config.toml
moe_layers = [0, 1, 2, 3, 4, 5, 6, 7]
normalize_top_k = true
lr_router = 0.00173
vocab_size = 8192
lr = 0.00287
seq_len = 1024
steps = 5750
Below are experts of layer 5 (counted from 0) of a mixture-of-experts language model. Rows are named router (the router's row for the expert) and show model dimensions 0-95. Each number is 128 + 32 x the weight over its row's rms, rounded and kept within 0 to 255.
Before each expert's rows: "gets" lists some tokens that make up at least twice as much of what it gets as of all text. This comes from a sample of Wikipedia text that the model never trained on. Tokens count by the router's weight.

# expert 79
gets: "ing", "e", "te", "le", "al", "y"
router [138 128  98 116  67  93 127  83 124 164 168 162 121 135 105 109 149  82 156  99 114 109 167 129 158 178  99  81  97  92 111 161 143 176 163 147 125 105 136 141 111  51 124  63  71 195 164 129 129 138  68  73 132  83 151  80 104 145 153 128  83 129  56 146 117 156 137 122 159 122  77 159 126  79 158 132 154 165 158 105 159 130  89 131 133 135 152 135  96 167 114 112 133  69  93 149]

# expert 203
gets: "d", "ed", "ing", "bil", "ated", "ting"
router [ 84 146 167 126 122 157 108  96  97 154 178 177 130 109  90 146 108 116 110 125 116 115 149  74 176 124  87 148 105 131 108 123 150 152 122 164 134 143  62 121 110  80 102  96 137  87 147  89 139 122 117 120 123  70 111 109 118  88 164 140 128  93 100 178 139  69 136 163  99 129 173 138 115 183 119 163 208 153 131 160  62  96 164 120  40 107 133  95 103 158  69 107 140 186 160 118]

# expert 80
gets: ")", "\"", " York", " there", " Ohio", "”"
router [168 110 108  76 108 181 161 103 203 125  60 134 161 148 126 135  91 166 113  91 157  93 142 109 160  90 121 143 155 159 154 100 113 154 101 136 181 102 122  73 108  91 189 130 201 125 116 159  85 101  99 132 179 171 126 153 124 130 138 147 167 160 129 190 127 140 120 133 147 121  90  87 165 117 135 135 150 176 184 122 175 175 143 110 131 128 162 186 142 189 116 118 130  82 123 155]

# expert 170
gets: " to", " The", " at", " Ag", " To", " Les"
router [114 116 133  53  86 157 126 129 123 119 108 141  99 169 117  94 141  95 189  89 102 117 141 157 155 197 127  92  87  85 136 109 112 171  74  99 152  66 196 160 141  82 160  86 168 173 147 160 157  89 123 153 151  99 111 133 128 122 120  86 101 141 139 133  84  77 125 154 127 210 129 146 146 133 140 148 138 118  93 111 146 193 102 138 113 137 158 110 152 170 149  85 165 104  93 185]

# expert 240
gets: " |", ",", ":", "|", "ti", ";"
router [150  98 102 210  62 160 142 159 112 119 144 137 113  97 146 202 165 115 146 136 126 101 119 140  81 118 111 142 164 146 138 113 137 149 105 181  86 160 132 134 160 116 188 124 136 115 147 127 148  69  88 167 138  94  72 162 148 182 159 138 169 135 173 121 128 133 180 145 125 135 132 125 132 153 146 148 149 155 165 131 139  62 137  93 179 113 194 151  74 152 178 124 103 123  43 148]

# expert 158
gets: " the", "ti", " Website", " Order", " Country", "al"
router [141 117 127 143 103 123  90 156  85 109 139 146  96  52  75  85  53  73  85 112 185 160  97  89 126 130 153 105 188  90 160 147 161 147 162 181 156 121 134  98 122  99 164 156 101 184 169  71 143 150 121 166  82  96 115 154 124 170 124 131 131  95 149 182 131 139 119 123 145 122 183 117 119 114 151 119 193 170 102 139 148 151  98  72 101  93  82 128 109 133 159 123 147 158 131 163]

# expert 210
gets: " and", ":", "|", " |", ";", ","
router [147 103 181 152 120 151 101 131 113 134 161 136 124  92  83 151 204 133 159 127  99  92 152 123 112 120 136  93  87 171  62 106  88 142 148 172 158  98 138 181 141 152  77 100 141 111 107 138 144 156 156 131  61 152 113  82 122 191 122 159 139 111 110 116 179 135 115 119  88 153 103  96 166 154 135 152  41 148 138  70 147  81 144 110 146 180 133 184 122 116 101 140  56 167 138 105]

# expert 119
gets: ":", ",", ";", " |", ")", " –"
router [125  69 179  99 176 177 108 135 151  63 131 193 111  85 110 100 171  99 186 103 159  91  75 136 133 151 135 146 115  88 156 104  38 174 114 112 128  81 171 154  84 151 153  61 109 195 156 108 121 116 123 132 117 113 103 143 138 142 128 185 166 145 128 136  61 114 138 109 153  94 165 100 126 109 125  97 153  93 119 108 145 137 167  90 114 109 161 105 152 159 118 153 104 125 135  96]

# expert 201
gets: " was", "|", "-", " is", " were", " been"
router [115 130 102 171 167 163 168 134 173  92 115 133 118  89 174 116 118 137 146 121 156 100 160 113 185 105 109  79 150  72 137 179 156 129 192 103 161  97 150 159 116 151 124  92  99 108 114 143  80 188 170 157 130 106 106 164 141 176 136 148 125  96 160 165 130 143  75 129 143  88 135 113 124  84 121 167 155 147 133 131  74 178 177 100 137 113 116 182  43  65  94 120 103  73 119 119]

# expert 234
gets: " |", "|", " -", " including", " 60", " Directed"
router [139 151 154 176 163 176 142  81 117  56  88 131 117 133 123 130 177  76 170 108 132  98 159 140 135  86 133 145 156  90 175 132 103 161 101 153 159 157 169  74 139  77 140 109 125 150 117 189 106 160  61 126 109 131 159 119 126 150 111 177 146 103  78  73 124 147  75 132 111  76 135 103  97  71 103 116 119 103 158 174 114 103 151 155 155 139 151 146  98 145  57 150  71 141 168 153]

# expert 83
gets: ",", "\"", " children", " schools", " songs", " games"
router [101 145 126 131 147 121 116 116 156 112  99 156 151 136 136  85 137  90 137  99 173 153 118  90 142  89 100 158 149 139 186 101  91 175 161 116  79 177 107 102 113 120 156 114 114  84 119  95  98 145 126 152 141 158 181 106  40  58 205 172 128 181 110 172 163  78 151  94  99 119  61 113 156 119 121  65 114 168 130 134 154  66 135  96 111 103 108 145 125 138 134 107 119 126 136  66]

# expert 69
gets: " |", ";", "  ", "|", " and", " its"
router [134 118 134  52 182 168 152 121 132 137 140 159 135  92  72 135 109 170 120  90 125 138 188 170 103 144 104 186 157 104 110 124 110 132 128 181 114 109 130 148 158 125 110 138 106 153  64 174 186 219 155 107 114 130 121 156 187 181  94 143 120  86 171  93 136 101 138 149 100 133 172 107 162  88 121 130  86 112 159  91 144  99 148 122 135 179 154 180 102 152 124 153 104 180 124 174]

# expert 188
gets: "pl", "fl", "ef", "si", "str", "dr"
router [150  75 148 110  72 158  93 147 120 144 190 105  99 129 128  95 128 134  69 138  64 141 154 131 109 141 105 157 131  92 123 171 131  80 140  86 113 137 140 152 148 176  71 128 152  71  89 108 151  77 160 177 104 129 116 151  69 171 137 147 186 112 160 144 138 101 104 122 112 123  82 182 105 121 158 145 119  56  91 130 132 163 127 170 143 159 126 105 152  86  59  85 103 166 162 101]

# expert 123
gets: "-", "fa", "=", ":", "r", "awa"
router [188 141 133 182 100 128 153 124  93 133 111  99 134 124 176 118  96 104  61 152 111 187  98 115  91 144 135 138 140 121 114  89 130 106 134 142 123 174  90 114 115 133  63 105  79 121 123  95 112 119 174 140  55 161 143 110 126 131 112 148 156 160 170 148 183 121  60 125  93  73 172 141 122 162 100 201 173  73 128 109 158 129 127  93  80 147 166 128  71  94 139 136 145 170 173  93]

# expert 153
gets: " of", "–", " National", " U", " New", " for"
router [162  69  93 145 102 102  87 161 181 103 193 112  76  94 154  92 121 142 128 107  81 144 125 131 150  90 149 110 118 140 162 202 121 154 159  74 129 152 188 148 116 204 104  96 104 141 158 181 122 101 149 108 117  98 117 189 158 213 155 122 121 128  99 139 145 147 125 112 178 185 167 132 146  95 161  78  98 104 150 130 141 106 111 142 132 125 161 101 120 131 157 172 113  77 114 116]

# expert 168
gets: "-", " un", " \"", " inter", " Un", "Un"
router [137 177 164 168 196 139 138 127 140 171 170 113 149 146 132  84 123 178 133 116  67 191  82 172 171  96 169 151 129 157 106 128  95 109 102 125 128  98  94 175 145 138  69 126 102  84  86  90  64  87 198 127 154 197 152  90 162 141 119 136  90 148 128 146 125 114  88 105  89 158 157 102 135 154 177 122  99 100 144 109 106 113 151 125 124 138 106  70  82  84 132 142 111  91 128 132]

# expert 187
gets: "ly", " not", " well", " been", " also", " known"
router [172 115 154 150 154  90 126 168 110 177 115  66 147  71 114 115 124  71 111 154 148 105 152 104 161 108 132 111 154  93  72  91 206 141 106 170  96 110 134 150 136 171 124 155  97 114 103 105 130 136 173 135 147 141 130 119 139 146 167 120 171 150 160 134 186 130 179 160 115  46 125 170  85 126  75 122 128 101 142  87 108 119 165 117 106  44  98 159 145 119  71 101  94 115 161 168]

# expert 64
gets: " World", "s", " War", " of", "an", "ic"
router [143  66 159  61 139  91 110 107 175 148 147 182 165 176  79  88 118 115 181  84 112 113 108  97  99 142 126 118 132 102 169 164 151 127 129  68 198 108 144  77 130 175 165  66 121 172 103 192 149 104 147  83 158  91 168 175 112 172 130 103 134 146 131 146  80 142 118 146  94 151 116 124 134 123  81  96 104 109 135  86 102 125 110 126 117 162 150  94 111 152  75 101 117 106  82 125]

# expert 77
gets: "-", "=", "fa", "rea", "ugh", "igh"
router [194 146 135 166  91 133 135 113  97 165  92 110 143 144 173 123  89 109  70 160 124 184 105 113  95 140 130 121 149 128 115 100 131 112 127 128 128 173  78 100 108 128  66  98  91 104 135  98 108 113 180 140  64 161 156 118 100 118 103 139 156 149 167 157 182 103  62 117  85  67 159 144 133 156  88 204 169  74 125 115 168 123 119  90  71 152 167 131  79 114 142 127 162 157 160 104]

# expert 254
gets: "end", "ivers", "abl", "ess", "tain", "cess"
router [189 109 143 152 128 116 140 199 100 124 143 112 103 146 104 101 141  84 152 145 122 150  80 103 136 132 189 143 130  62 105 194 133 120 124 153 148  89 152 116 176 131 108  96 104 168 149 188 168 107 198 121 168 167  89 132 157 158 122 169 131  86 181 123 133 191 110 107 120 153 136 160 120 118 105 142  76 122 120 134 114 121 129 119  42 148  95  84 206 146 143 109 172 148 156 118]

# expert 198
gets: " |", ";", " –", " -", " /", " ;"
router [118 114 165  77 175 227 177 129 166 127 109 164 189 105  86  99 150 172 171 133 160 100 170 127  87 106 147 119 139 113 175 134  35 124 112 129 142  88 169 136  92 104 123  90 116  93 146 128 153 161 128 124 176 131 104 171 184 162 115 135 113  93 146  78  97 179 131 166  87  88 181 123 120 103 127 114 114 105 147 143 102 127 117 142 114 121 162 161 107 126  83 109  84 111 100  95]

# expert 209
gets: "  ", " Win", "Scientific", "-", " 3", " 4"
router [132  87 118 123 156 102 125 170 149  45 156 120  90  73  88 140 120  90 103 102  96 148  90 147 178 147  93 106 155 109 132 106 153 134 129  78  82 112 164  74 143 166 120 165  92 182 115 142 158  81 151 142 122 127 127 175  89 129  96 159 153 124 147 123 151  73  93 154 156 187 118 160  97 145 171 144 119 173 111 166 138 193 150  82 177  75  80  74 124 147 132 170 152 156 113 130]

# expert 222
gets: "d", "ing", "al", " Written", "at", " NRHP"
router [169 152 132  99  87 109 167 101  81 149 156 142 105 122  88  59  78  80  76  85  85 188 113 100 173 164 109 135 156 118  81 167 156 127 171 130 141 135 128 145 128 107 144 150 159 156 126 176 108 158 170 147  85 149 131 138 177  71 115 135 121  96  89 193 110  87 100 102  66 129 153  98 131 156 153 119 109 123  74 156 103 147  50 122 123 118 109 155 107 111  96  80 140 168 113 102]

# expert 159
gets: "S", "M", "D", " The", "C", " A"
router [156 139  55  93 146 115 124  84  54 108 174 162 111 135 135 178 186 120 129 113 100 109 188 181 137 174 106 156  94 175 105 164 119 110 155 136  98 129 157 157 105 115 183 124 139 111 121 112 126 129  20 110 110  89 163 142 156  99 152 164 103 105 119  73 134 153 138 162 122 157 114 123 140 162 170 131  86 159 115 104 110 190  78 144 119 141 116 136 146  67 126 163 143 131 180 145]

# expert 132
gets: "D", "L", "E", "M", "I", "P"
router [122 151 101  95 109 138 176  89 101 134 158 146 110 140 122 122 147  95 131  87 153  84 181 155 152 117 118 127  64 146 140 111  82 165 168  95 108 126 132 148 115  79 124  94 106 165 117 108  79 108  65  49 134  92 126 178 153 118 162 100  77 122  50 117  89 157 147 138 143 133 121 123 118  67 170  86 161 160 146  78 113 150 138 148 136 121 127 143  83 184  95 156 120  63  69 157]

# expert 239
gets: " the", " entire", " these", " each", " various", " annual"
router [120 135  78 128 115 173 143 111 149 145 161 152 117 138 121 130 141  78 166 119 107 148 121 170 168 150 176 103 161 141 130 119 154 160 151 123 138 184 122 146 173 136 115  62  86 162 131  96 172 181 135 146  75 129 113 213 146 167 174 169 177 109  92 119 163 154 152 130 110 158 158 116 104  99 114 156 148 138  73 118 117 109  86 105 163  80 183 138 150 176 173 196  99 169  77  96]

# expert 87
gets: "–", " (", " |", "/", " 0", " Al"
router [132 108  83 164 148 156 135 189 137  91 178 104  74 106 107 138 122 153 111  70  82 139 144 168 102 169 130 163  60 143 132 165  72 158 122 101  95  99 173 143 132 171 108 134  98 148 109 155 156 123  92 104 131 127 107 162 131 107  94 114 154 106 151 136 149 153 134 161 159 132 162 140  75 148 202 103 112 170  73 152  72 162 131 142 181 125  85  83  98 127  87 198 158 116  88 152]

# expert 94
gets: ",", ";", " and", ":", " –", ")"
router [ 91  69 204 117 169 170 110 114 136  78  88 151 188  94 163 138 158 101 193 109 134  62 143  63 131 160  93 109  98  82 187 109  71 122 136 122  99 107  90 161 100  92 199 122 129 127 112 154 106 145 146 117 148 137 138 106 127  98 126 145 153 127  91 104 104 164 101  75 118  67 111 122 120 106  96 107 145  98 129  88 120 117 150 124 125 126 193 162 107 159 139  90  94  99 103  97]

# expert 228
gets: "\n\n", "\n", " due", " however", " upon", " instead"
router [ 96 169  93 161 135 100 152 141 114 162 133 150 162 151 123 154 116 160 179 154  78  82 167 122  82  90 163 156 137 118 158 112 144 118 129 143  90  82 140 130 162 185 104 110 123  57 169 117 114 155 132 129 135 102 189 164 148 137 202 176 118 155 108 164 198 153 110 149 105 169 180 111 136 146  83 203 101 125 130 195 151  93 129 120 145 156 149 144  85 152  98 147 143 141 166  82]

# expert 220
gets: "ble", "ed", "ome", "ted", "mate", "ished"
router [150  67 155  96  85 146 153  93  82 136  97 119 106 107  96 115  98  71 166 174 149 110 105 125 104 180 129 102 132  71 150  73 186 132 135 161 116 129 116 151 116  65 104  50  84 127 143 122 148 139 146  88 137 116  91  68 113 133 173 130 162 164 167 125 181 123 149 207 125 164 128 112 163 151 115 146 108 161 130 113 132  77 109 111  72 106 150 142 174 155 100  89 166 160 130 156]

# expert 184
gets: "t", "d", "ent", "at", "er", "y"
router [171 153 177 111 117  70 136 162 101 167 120 151 139 128 103 113 123  80 193 187 122 124 102 143 160 143 109  98 206  74 164  94 183 148 116  97 105 109 131 116  99  56  88 130 132 164 166 128 192 154 127  52 140 136 118 121  98 148 131 161 166 162 166 189 117 140 126 150 122 163 146 160 123 104 143 146 136 168 136 138 162 103 108 143  95 147 121 140  75 132 161  50 154 115 154 153]

# expert 135
gets: " |", "|", " (", "\n", ";", "/"
router [ 96  75 154 146 169 170 117 145 144 103 178 111 133 107  58 146 174 142 150 102 158  84 127 149  95  83 131 155  94  96 147 128  83 161  95 161 100 122 148 134 126 119 156 153 154 138 138 160 125 185 106  84 138 111  83 125 196 175 115 112 123  89 113 137  90 137 155 169 137 109 158  86 102 144 135  86  86 122 162 121  66  91 150 192 188 106  80 169 121 162  58 133  98 124 128 177]

# expert 106
gets: "\"", "s", ")", " others", " films", " women"
router [105 149 106 106 101  55 117 119 161 149 144  82 140  69  99 141 105 132 131 128 141 129 124 143 124  53 159 128 192 189 133  95 194 138 138 175 127 117  91  73  59 201 146 127 128  76  96  86 149 166 102  90 176 133 123 133  96  90 153 113 121  88 106 116 126 121 166 162 129  66  69  91 159 120  86 138 116 138 160 168  94 112 165 116 134 125 126  98 167 120 106 106  91 128 132 157]

# expert 137
gets: "=", "lu", "-", "\n", " exc", "ub"
router [188 133 137 176  95 131 135 123  97 145  97 102 134 133 171 128  87 104  63 157 115 197 101 106  91 137 133 135 144 120 118  97 131 114 135 135 125 166  92 101 110 132  66  99  85 111 131  94 104 119 177 139  59 161 148 114 121 122 105 148 153 155 171 155 175 113  62 123  86  69 174 136 126 156 102 199 173  74 122 116 166 134 118  87  70 152 171 129  81 101 143 130 154 164 169  90]

# expert 117
gets: "–", "T", "S", "2", "0", "1"
router [117 119 119 154 184 138 139 140 157 130 189 128  71 141 121 146 130  97 135 126  66 130  97 178  99 129  92 187  99 141  79 143 136 139 220 134 104 103 106 159 159 143 121 145 140  88 120 113 121 137  59 111  90 165 182 182 164 125  82 132  46  83  89 122 129 130 166 140 134  96  73 147 141 151 148 117 121 169 149  96 104 122 100 138 147 164 129 106 115  92 178 148 143 165 117 199]

# expert 186
gets: "\n", "\n ", " On", "On", " when", " ex"
router [119 112 169 171 148 166 103 140 147 117 102 102 101 144  74 144 109 160 181 107  69 119 126  96 134  80 160 165 144 154 210 180 108 116 136 162  98 123 130 178 114 131 151 104 145  61 118 123  80 158 140 114 139 159 151 129 189 130 120 182 163 102 161 159  89 121 155 121  76  57 166  95 134  75  89  93 130 149 138 132 182  88 139  95 166 145  96 185 144 131  92 102 114 116 106 103]

# expert 176
gets: " two", " three", " four", " several", " five", " six"
router [ 86 105 103 139 194 103 100 115 125 136 151 143  82  98 118 207 123  83 144 186  61 119 106 114 108  80  86 136 116 155 114 136 190 144 193 164 120  61  94 130 133 146 123 170 151 149  93 140 128 169  97  84 129 133 106 126  89  67 123 107 124 118 127  37 170 121 119  85 157 173  99 125 120 105 108 163 137 120 100 171 139 119 144 112 101 114 130 131 139  67 170 147  86 162 101 135]

# expert 233
gets: " =", "|", "  ", "\n\n", "present", " ·"
router [140 139 120 126 130  91 131 149 154  50 154 111 104  46 116 130  80 198  85 122 197 159 122 146 127  96  70 100 114 136  86 169 123 119 150 150 124  93 153 118 134 153 100 161 101 199 126 148 153 158 127 111 131 108 111  88 181 127  94 145 110  91 147 189 185 130 144 153 144 116 159  84  53 122 176 126 130 120 128 177 142 167 162  84 124  90 107 157 180 149 120 126 155 165 147 109]

# expert 131
gets: " the", " The", "The", " This", " this", " These"
router [112 139 131 116 128 174 139 128 111 183 155 122 140  88  94 122 147  60 158 122  79 124 151 157 170 130 132  85 170 169 126 130 200 146 159 137 136 190  89 164 129 152 107 132  80 138 141  86 165 214 139 148  82  92 124 148 170 140 140 145 160 134  92 146 130 145 122  79 108 143  82  75 133 161  99 117 114 131 106 185 130 109  90 121 160 140 173 100 173 132 183 186  68 157 154  94]

# expert 177
gets: " such", " the", " American", " British", " known", "ed"
router [130  96 129 105 117  65  78 140 151 148 184 149 137  76 106 105  87 107 149 141 144 119 163 121 171 127 138  95 178 151 122  85 193  99  98 148 141 158  87 151 124 188 119 105  73 145 135 133 193 112 146 108 178 104 128 177 126 134 172 114 123 136 167 140 166 136 154 101  83  97 118 145  99  95  56 167 174 152 100 127 116  85 113 142  93  91 115 159 189 145 104 140  59 128 187 120]

# expert 236
gets: "ci", "ita", "ici", "ora", "ani", "ori"
router [114  94  91 185  68 130  80 102  98 116 145 160 150 126  91 155  76 117 163 170 167 138  75  96  83 102 150 184 197  39  85 116 133 123 202 173 124 188 131 107 136  93 127 134 175 128 159 122 149 115 181  88 139 115 108 107 120 154 130 155 108 141 142 143 149  79 128 102 124 161 153 143 152 163 122  83  98 119 133 115 146  78 131 132 104 150 104  95  95 111 177  98  95 167 125 130]

# expert 193
gets: "|", "-", ":", " |", " to", " on"
router [203 140  95 178 117 102  96 182 121 123 124 149  90  96 146 150 155  99 127 143  97 135 152 150 121 127 190 184 162 124 144 117 153 163  99 156 109 125 184 149 193 154 120 156 128 164  97 156 128 171 184 151  66 195 115 108 169 171  93 122 123 170 159 129 135  72 140 144 112 175 179 120 158 147  83 116  85 137 121  98 107  95 120  83 133 125 147 173 101 158  93 173 116 177  92 128]

# expert 215
gets: "N", "  ", " car", " P", "S", "M"
router [150 141  75  62 196 134 167 204 132 120 152 148 148 140 114 157 118 137 117 143 171 120 177 103 125 158 121 177 120  76  98 130 138 176  90  68  87 107 165 120 102 123 182 170 125 159  91 163 120  87  95 138 138 149 147 123 170 139 111 154  93 104 176  69 128  90 178 125 127  84  92 117 105  80 205 110  75 179 125  90 103 119 123 144 127  97 139 129 139 155 125 155 147 139  87 118]

# expert 214
gets: " and", " had", " has", " have", " also", " having"
router [161  88 156 134 154  84 151 165  69 103 111 104 165  96 117 180 155 104 159 138 147 135 140 150 161 121 110 131 119 168 102  64 192 151  93 182 113 129 103 194 134 155 125 125 105 124 112  67  89 165 185 145 112  97 154  85 154  97 216 160 137 174 134  74 171 164 136 134  84 102 141 103  92 103 110 150 164 119 159  72 168 106 167 125 131 150 131 173 127 112 114 115  87 152 130 128]

# expert 202
gets: " the", "|", " under", "year", " long", " with"
router [150 140 115 174 116  80 119 132 123 128 157  89  75  96 112 106 118 135 117 121 111 169 120 153 138 130 150 114 163  83 120  99 166  88  91 123 189 152  88 179 135 177  99  98 163  93 122 103 222 132 172 166  92 112 131  96 158 146 121 155 154 139 111 110 190 111 143 156  77 166 128  91 110 117 138 138 168  92  71 168 162 139 137 108 194 102 142 107 160 161 131 185  89 183 173  97]

# expert 238
gets: " for", " with", " on", " about", " of", " including"
router [116  92 130 168 147 134  76 133  84  92 135 116  84  52  96 181 145 121 172 183 120 125 110 147 130  77 101 142 102 102 147 128 115  85 129 168 113  54 111 139 144 123 168 168 127 118 149  98 145 128 130 149  83 145 181 114 179  85 196 132 100 133  93 118 148 114 115 148 103 171 196 103 116 129  87 150 170 129  93 151 161  73 105  87  64 102 127 156 156 130 130 145  69 154 141  88]

# expert 68
gets: "-", "'", " Th", "–", " Bl", " Qu"
router [163 145 155  76 169 178 155 114 154  99  72 169 152 172 146 108 130 141 139  88 103 101 139 134 136 148 106 133  78 149 129 130  70 155 102  82 158  67 141 175 141  59  96  94 189 131  99 130  83 109 102 100 183 151  91 148 148 127 119 126 124 106  97 174 118 114 120 171 117 168 105 112  95 140 137  88 109 106 134 118 102 215 156 160  72 164 178 101  76 120 129 163 153 102  97 138]

# expert 127
gets: "ing", "al", "ical", "ual", "ive", "ial"
router [ 91 111  99  95 108  50 106 120  96 202 137 188 113  93  71 158  81  75 153 149 108 154 145 106 156  93 106  82 139 120 153  77 184 138 136 190 178 135  62 134 135 180 117 160  99 131 148 132 150 132 151 163 147 154 156 123 117 142 159  98 138 157 140 161 124 128 148 161 104 159  64  91 135 124 100 148 151 146 143 118 156  62 137 105 117 112 128 118 183 170 149  94 130 186 148 157]

# expert 111
gets: ",", " and", " in", " until", " when", " where"
router [128 161 156 193 137 135 101 111 129 151 124 155 128 120 102 157 158 148 146 107 159 153 161  87 127  93 141  78 147 176 142 111 150  80 156 143 133 179 143 164 160 174 108  92  95  38 121 108  60 169 199 142  75 149 130 105 122 136 122 146 117 174 141 105 167 151  91  73  94 140  95  82 140 124  81 113 135 145 116  96 179  71 147 125 158 179 112 193 123 141 127 105  79 136 124  95]

# expert 196
gets: "\n", "\n\n", ".", "–", " |", ","
router [119 122 125 198 162 130 114 183 127 112 209  91 126 131  93 149 161 124 164  91  99 137 108 172  77 101 155 162 138 161 113 130 146 132 148 112 114 135 150 129 174 130  83 173  95  89  90 137  70 107  80 102 114 140 159 137 165 133 118 158  90 100 111 171 150 177 120 153 139 119 122  88 121 148 151  70 134 156 163 109 117  51 157 194 149 111  68 151  73 142 117 200 141 106 124 159]

# expert 174
gets: "r", "or", "I", "y", "z", "oma"
router [112 149 104 124 104 114 161 135  91 140 164 190 127 161 119 100 143 155 144  78 140 123  99 116 133 144 129 192  52 147  89 172  60  91 166  69 151 148  74  77 151 101 169 104 112 154  66 139 122  83  98  76 118  82 164 149 109  80 142  87  73 132 109 131 127 146 133 150 133 101 108 135 105 156 109  88 140 188 127 115  84 159 141 144  93 151  99 101  76 125 124 144 183  94 122 161]

# expert 160
gets: " \"", "\\", " Un", " The", " de", " 978"
router [ 73  91  81 142 142 195  91 139 116  92 109 142 149 107 115  85 149 171 175  71 172 127  90 114 129 141 109 133  94 133 152 162  90 115 122  77 102  84 138 137 135 108 187  83 164  97 179 146 181 123 117 129 143  63 142 121 135 129  90 112  81  75 135 131  86 109 122 171 134 158 134 174 116 174 157  84 104  98  70 153 122 183 130  89 142  94 130  79 177 118 132 123 193 122 125 139]

# expert 98
gets: "-", "fa", "=", " Succeeded", "agn", "rea"
router [192 137 144 176  93 128 134 119 104 137 100 108 132 130 173 130  92 108  62 157 120 194 104 100  88 138 135 132 147 123 115  98 126 111 140 137 122 171  99 106 112 133  71 100  75 109 131  91 109 110 181 148  62 159 148 120 115 125 110 151 159 161 168 148 180 114  67 119  88  71 178 135 127 157  99 202 178  72 128 114 165 126 127  87  66 145 167 126  81 106 135 128 153 165 163  92]

# expert 163
gets: " \"", "A", "0", "M", " 0", "1"
router [141 129  72 129 167 102 142 152 148 116 196 133  79 134 152  93 162 159 102  95 102 140 120 136 106 186 141 142  55 159  78 135  83 132 129  91 161 110 153 177 169 158 135 169 124 109  86 115 126  95  98 166 132 117 139 141 152  94  97 120  94 100 110 109 139 137 143 135 163 137 176 165  72 169 218  88 112  98  66 130  79 189 128 150 168  77  93 131 148 124 117 172  97 106 111 125]

# expert 243
gets: " |", "\n\n", " =", " had", "%", "  "
router [128 110 129  81  43 131 138 131 122  98 147 123 106  45  98 131 150 181 131 162 165 144 159 121  94 128 169 117 158 132 103 138 167 103 127 186  60 114 119 110  89  69 159 183 147  91 146 138 131 202  73 107 167 114 119 113 166  94  93 126 168 112 189 111 122 110 110 169 122 131 167 108 112  55 125 157  86 145 132 132 112 148 177 160 146 102 158 156 134 110  79 147 110  90 116 123]

# expert 101
gets: "ti", "enti", "elli", "ini", "ero", "si"
router [160  74 136 144 119 140 131 108 126 140 131 122 105 104  85 109 153  53 125 165 199 124 122  93  81  83 181 117 171 107  56 141 152 141 150 172 124 198 116  67 142 170 125 170 173 115 134 125 135 104 136 123 181 126  70 116 133 166 133  93 102 127 135  73 183 115 101  98 151 140 146 162 139  63  78 101 117 148 144 103 104 120 178  76 113 108  94 100  93 105 132  97 147 147  82 109]

# expert 88
gets: "–", ".", "6", "8", "9", "2"
router [117 116  78 138 100 149 139 163 161  87 162 135  50  78 110 169 146 175 107 115 112 161 113 149 115 140 107 169 117 155 103 134 133 100 166 160  71  97 126 142 173  81 174 159 152 131 108 103 171 107  86 136 118  83 115 173 146  64 140 118  78  94 120 127 185 110 178 172 159 144 140 140 144 161 205 159 144 209 141 169 109 153 133 119 155  92 113 117 139 119 175 159 173 121 127 151]

# expert 250
gets: "  ", " 1", " 2", " +", " 3", " −"
router [111  98  77 111 136 124 165 182 184  89 181 164  92 100 113 144 106 214  61 108 125 177 123 115 131 116 128 140 137 113 149 158 101 115 153 137 117  74 184 162 153 126 138 161 105 175 103 153 186 130 103 127 159 116 120 137 178 107  75 140 128  93 168  93 150 146 176 139 124 178 167 130 108 122 170 148  84 167 111 113 109 203 140 130 146  74 137 125 129  96 140 167 185 158  91 134]

# expert 165
gets: "ly", "ry", "wood", "ally", "ty", "y"
router [ 96 153 145  81 100  99 182 120 140 163 129 102 211 137 125 100 150  56 159  99 149  98 106 173 157 184 127 114 148 122 109 145 158 109 134  80 168 115 129 116 149 117 145 106  90 113 107 149 149 109 136 144 140 100 108  87 115 158 131 142 134 189 146 139 142 220 103 179 144  81 133 180 133  75 107 136  99 129 164  89 157 157 125 177 198  90 143 151 123 136 108 108 152  69  89 176]